config = dict(
    d_shared_expert=0,
    normalize_top_k=False,
    norm='rmsnorm',
)
Below are experts of layer 7 (counted from 0) of a mixture-of-experts language model. Rows are named router (the router's row for the expert), down (a neuron's output weights, with its number) and show model dimensions 256-319. Each number is 128 + 24 x the weight over its row's rms, rounded and kept within 0 to 255. Numbers have three digits each.
Before each expert's rows: "comes before" lists some tokens at least twice as common just after its tokens as in all text. This comes from a sample of Wikipedia text that the model never trained on. Tokens count by the router's weight.

# expert 31
comes before: "-", " ", "|", " first", " —;", " \""
router:123160089175150116131144113132117178097091105110141154155127106133092121145148140112102148150157103107146123099078149117111137127138098127119143135098054114134113126148110136075089135145132133
down0:151133158089107158134156102151108130124144141113119174119125168108134160143127101125155085142170113119133145127122115149146102147145096122163143122096099131095101141099082120126086190138131113
down1:089114160142126160143146110112145138157138143135089155114116131140130139139109113117136135146125154205130127091167148130085093073086120113193143117078138132068158131096167118100136096117120131
down2:118134137089132106092127122124154152152163111108092128133094109138140091136139141125111146133109129106145146117091146137114123144123093157097140139172119119169115137100159142191094134152155068
down3:135138113137112141121075110129132102110125082149110110144145138119142140131119100109132147123152113160155132166122093147090095076113131151140158134151100164150142108121152082139084100132111135
down4:129082134106117141158157111137162140125133130151122135172103126146117166083161139102129115137134132104126147134170166092140088143123115102103153137064131117153155106114167140124106132094154110
down5:158143084124166136127127087073110120161120164138092096154110178113123154153120183122144152140119117129120136113098148171160119162132140103138116130115141157126149104113176131162133128121091144
down6:159149112110099109125136144159127116144106139171158111130094147152091155111162133123154109137096118119133180148136104148133127109135147111108148116169133123108077132103083145136114101149126191
down7:113185192142169111085101105122142076096118158122135065152126126116124088104134114109125143123122153185119120094168071156113136067113127137065109111124090106107179100156172139130141151128142114
down8:118098140114153135175151108134135146158119117091103135138137109144145121171183133135136112097104121081137144155138107144107147086116092166162153135139178102159131126106136077152100112144144125
down9:104134123173095117118150114134135127109136173188099128148134112099141133111106125119144123118133121135123102129133123143090091147146144117110107119124111168142123086150186123086165134144126135
down10:135104196134137118166128136117117111146107154100143166146152126136127123125114132142115124071150142126132111138124122131138151172101125128115115177123098144079108117083140151132080081127131110
down11:122126110116128144111123111161132124106129170090121145115084150101113135121170123145074144131088130119136134093100127132152129141112135150132110125086141097110113154109128064112123163088114135
down12:131172136116121126178091126111127067122088066105130146157112077131115110162128131149112088095116119158109123117096131109126087137089113158113136126128057133127136139104141107130139123154142140
down13:167149156168149116132141123086122139151128154118081158144142164145131144109116108146118146110112130114177139094140113084125134113153145138108100109091101110138139070120130126140091130135147101

# expert 3
comes before: "-", "|", " The", " and", "==", "The"
router:123109129135133112136176102132103080145121149130118108135128102104100141150143148123093061150177154116128142113151092126118148083122149174149154112130139114086137115106091109112124114140183158
down0:124165155101137147123103177125087115108136161135097142143104148139125156161114140078118078079112134135109124179108104113145165107111157139134093124114145158123130101095140178133113139135113112
down1:088149125076139122095125147122131097154118115124121159120176106104147073117092121114124100119119129130159128097113174142139123104112145131128108099149143123153117065071148124106173121141082124
down2:142091075097129108149156170102187179119138123161102156103156111098116098155141163154119109113099116109132132116127101118149137116081153120139190128167144153126123125140089145136128155123125128
down3:133076126164128095169135114182104118126144107128132182144139129094132179122152123117119119134157099128151133198131098164158151107166164116127126122109127084127141104104149104121101119132141122
down4:143130132109116141110120091088134121151161157127104091115118117138109132143144129159117154127145110099155113104116128115129151169135147107107143102115131147128135138109118151119150175135173177
down5:096110146088175111114122115119121123149125144110107157137161125131163094095109130156124143081130121148108122128144179184127168168145092126121190131144143151150138135130193072120135127098096105
down6:147122100111130134108123133118094133100157131153103146100126099106158173095116127119141131083165114149111090117130118124110098138102130170147152140151128113077127130123155127132128093149105108
down7:154154186102155083098119090134124073125137131150126146161120125128116109115122131083120113119177193110099104098097101121121139133159113081091151152121112112127167150133150157129133158083100157
down8:154074096163131142108164135120133161121105126144150148145140106133153145112142121118094145062146080115109141130141175112119140124123160168113128111138155123141140139133100164167135138117138138
down9:134122119104138165134117135150131127115137143152126135150158145167105154178080177150169126113158119136137184146121127127130137107107124122125127154123152122157181111166120147109144136152147114
down10:128135180115149140092096125139183116137085108144154173113159113115128112103155080155110134126145166118102134130106127162141085134152169134083151135130131163110082095143149103109107117126118106
down11:143112157165105140139139076143146125086127130144119135138098071127146147128138147091116146104137107106129126127094152117129085138083126134138126136168131163151151138128133144156106156129138134
down12:156100140111071095112116115138121097127157161156106156148102120131153102109120091076155119096134112163116155099137137146115162104122129137144145160133104149142131121074129155139130095146114146
down13:119174142165122120127148163167120159121142102099154135140162143141125131102111094106135143112102125093119102148130153142147130119102164080146149110088125117144110135139156106094145101101133138

# expert 26
comes before: ",", " and", " of", " was", " is", " were"
router:162126136130094095146134123147135095146109183107139135123122095133092115106071140105128127146153106096117137103183101121135123050153138106141153104118099137110132061136158106132123168136106136
down0:102123094142134188159138107130128138106126133148113142156139143163124128126126143135142121115144162072145086145124146130134099132121131106113088148126153148140101153109144138109147105092094132
down1:104117135157109144121113114126133140178138157130120129129102175158124135138127154157075162117134141127146190154112141094143173154132157125095174115120149128126125159147152157188145076146078154
down2:119090138131143126141152109151141142116082102143089139155141130122113149113124120138105110161125117081095104107140159153141087177117131085125133105116130112110122102122082171054138146138086120
down3:142092148112123157098106102126072193140098103138096155131145151150120157121097149153122147104110150128110133161146134117168094145129132146142148098141176142132120117147125145130132104145115123
down4:120156133099134130112169124164111114130140157138110128130147156128118105121119165116149146095118141133102113130111113151135139095117114058120144113150108133165139153106114157106113063097126132
down5:162155127132114181121125090125096123127118129160150137190151124123087134130119125113111131067131141115126150109119166133109111107120109139166110125115083149143102138154083122095074112101117105
down6:085145146119126110122122139093200124138157097157119130146146133170105125095105123176092140133078166109153135153128155108148105118123118095122113113147135134097114125165162071087118127147128127
down7:129162131154149142137112122107145099066110130133122150151126110110129116086117120162120077076103126125151127087144110152170106077096131160133106144112111163139098144134129137128151109153117145
down8:118144142102139151120127133097116124095148142148117126094131151120132125151130137162070173140128154137179159095129108134127120085094128108119106104102099120141107168162119119186160119076113135
down9:123115132190107145136173106125164140136138130100077156120159147113083103123115127151112115165126107130113115154079130124125148122090113087142054127110111155146106108152152103126136123135174131
down10:151113088154117175132142184133140152133112142147127155138135143095084119103087101134157146099146137145105101169090138096118159142141119112125128124113118129108092124112144130132113117134149154
down11:153114129147152109126115111134110118113154174109139135140171073131119110127148063123083109099116151131123132139148098155115169150112121149162128094121113170160090127145144151133111132151153109
down12:140184109100102128160136101130122095103089127153156142132117130117109104150151122165082120132116121115127134125137154132093136143081104103107150119144126187118108116143133153112158107114075118
down13:135090162093121138129104151122104184133157126170114140154105125135134133134140121166125130132115115137145159153133123125117127107142117105166145112157099149125118113115099118112128139097129133